Below are experts of layer 8 (counted from 0) of a mixture-of-experts language model. Rows are named gate (a neuron's input weights, with its number), up (a neuron's input weights, with its number) and show model dimensions 0-127. Each number is 128 + 24 x the weight over its row's rms, rounded and kept within 0 to 255. Numbers have three digits each.
Before each expert's rows: "comes after" lists some tokens at least twice as common just before its tokens as in all text. This comes from a sample of Wikipedia text that the model never trained on. Tokens count by the router's weight.

# expert 76
comes after: " |", "|", ";", " Best", " Team", "==C"
gate0:134133163095131152067154101133160161145186110105140099126131120128108077124148112156109158125157142174130094098158132113129084160123106131182136112161102141131109132143159107099102118147086164126139149108153133105173130151139136134142088104112102123144133100114094151134126117137113124138143122133116113113165132146124175141098137088118188091109151133127092105185126113109134098088112
up0:127105143100155153134136086100118131153124129127117112142128106144148126179116148127116106124136117137120162183106157097110190129151152142062120134109132112130107168103080147184106128094152156144148135092157129123142120083141141140105125106138092132144119159145100150175144164166081129123085095119115101141154124083118121118119149147121106169092114102141142114125115147175115119091124

# expert 78
comes after: " on", " |", " in", "On", " (born", "|"
gate0:118134112157132109125092162125097139122072127155128140109057148118095131109145084130111196159139096139106082127136143129124152102108110154147087143122140148104138124104112120116168131143076148114138108109136135123156122151127145161139128171130151118167099101136144137143139099108137129148125145135109159134126125116165102149090135144144141140129150164130115115162106136132123141139143
up0:120118143171128132117157137129119171099194159121126135123161121084103131111119122169127165102078145118118133146119145134124137149133151110126137166176092128138132119156167155175095125129182122172132155109120095153114137123106128130132085105150130126122161167135145116118125115144161110103137110183154105137148140092088129115134077132121135138116113128138087151115076144127156108145061

# expert 23
comes after: " the", " a", " The", "The", "'s", " new"
gate0:083135143157124069116095141151091048155112094136111131136121147123150107154129100115113137142169160107141133142131144114123134175130147108159119118115094121085165099160098167124115123105131149114119112119171107178158179144126140152114127134114140138139145145166139143130144105103128140134107133112118131143125107132100132104152121135102125120163094140120142119111181081156097138110143
up0:188133148115157094144161141134151160134154123153140112084087105152142098123127111131082141111129164099117126120180197097171106125116102141113155103143115132132157133104074066171119135097146176155106121137113163113121131108151122101159117113119125119153142119107100095107119129122113112110162102160174155075117158129146117118133147089101134119144123094072108148110099131146158127140095

# expert 108
comes after: " |", " $", "/", "-1", " on", " No."
gate0:132133133110133141102128104059155151100096152113072105159153153118149123148154181096148154122117125134139121124113136177096130094118133197123167138134139140130107146168146121097125158129119135112125120137062129137174137121134145134102117151126107133124132105117136130126106162175123144139158153109135148148135104117128112128145122127135118119131125067144122075123159134145165134163129
up0:135101112102111122147104109104116146098142137154137136128126108121134139172152120165166101140142122137142159086078092076118098112122104234141128154136167135090120136114135168101168118162129140141147115151094148129154088120106138117135136121112141122163133083070124155141118153102127124116142128124115126137147093118103137144090113078125102134149110135110124137080148168124170101161109

# expert 4
comes after: " the", " World", " in", " first", " National", " League"
gate0:082129133139130111130098129138091091111153116127150139145129124139115172129087150173151106140130155128125129152136139111176172120128149134111125085092136134147101123122114103060079106157085132154119194111131127107120148167112114154132152129102125124145068111169139130125128115139095146172107083137117136139121136145110122185149138168144093137144151114138146136161113122173143100124111
up0:158096139115096103131104126200119144137164165124097092148148206110161142116111133122102123132109117085129131118153138117157108124085145159119110109085108150145103107147132145135134156166119140164099126100117116122113169135108153124153127104118120154122109121151149121155139081107149113137124130152142128121127145138122130148098131111128157109129142126129149138131091138173108103083108

# expert 72
comes after: " a", " with", " is", " the", " has", " and"
gate0:099143129133163125141084152094100154139132112113164140081109124145118094100125137128137134094108143159081152118145105118112119131178092105102151139128140126137116145134119109115143110136147098102138109126118179134096163116133145147105153113133154124095092102105102134131120166157130122138120132171165065120145119113124141134136133159137140130161118160172099105097103141107161136143142
up0:124129148135172134127130127054116094144113098118173126120127109156158136140122120132156140148102143113126111125101098152094116091136107092111138139085150176156129116144130094137118086118174123113131116162147155108113134143083148088120139122130159103140130119137121110151102157123146147144102146168151137163109116120112127139146098153140168102181127126142091054102082148111159124133138

# expert 67
comes after: " |", " R", " V", " P", " Z", " B"
gate0:135137128087080138087125159151143159111128124075130171121152108096130106104134120145121103182126124114190102135100154122083153134124113135109156154108127132086182095103119102128128124128130153124085131123160087136149132090125132147099107154143108080112131106113102137110124125160081153163114141146099128141143133114101121129140117178141107099143129124135161095141106113111150139112132
up0:137116155116113123131118183142130144162123127178089153148084128145137112119144152090163120123132161132071120125112103110168097103120159114169139069112171112104131175176112112134124126137158107129114119153116134137098112118166151129092176111165138132112186180134113108139150077115135104143132118118113164139102137107148138153150136115104128154127127164140121115137146086127135129148082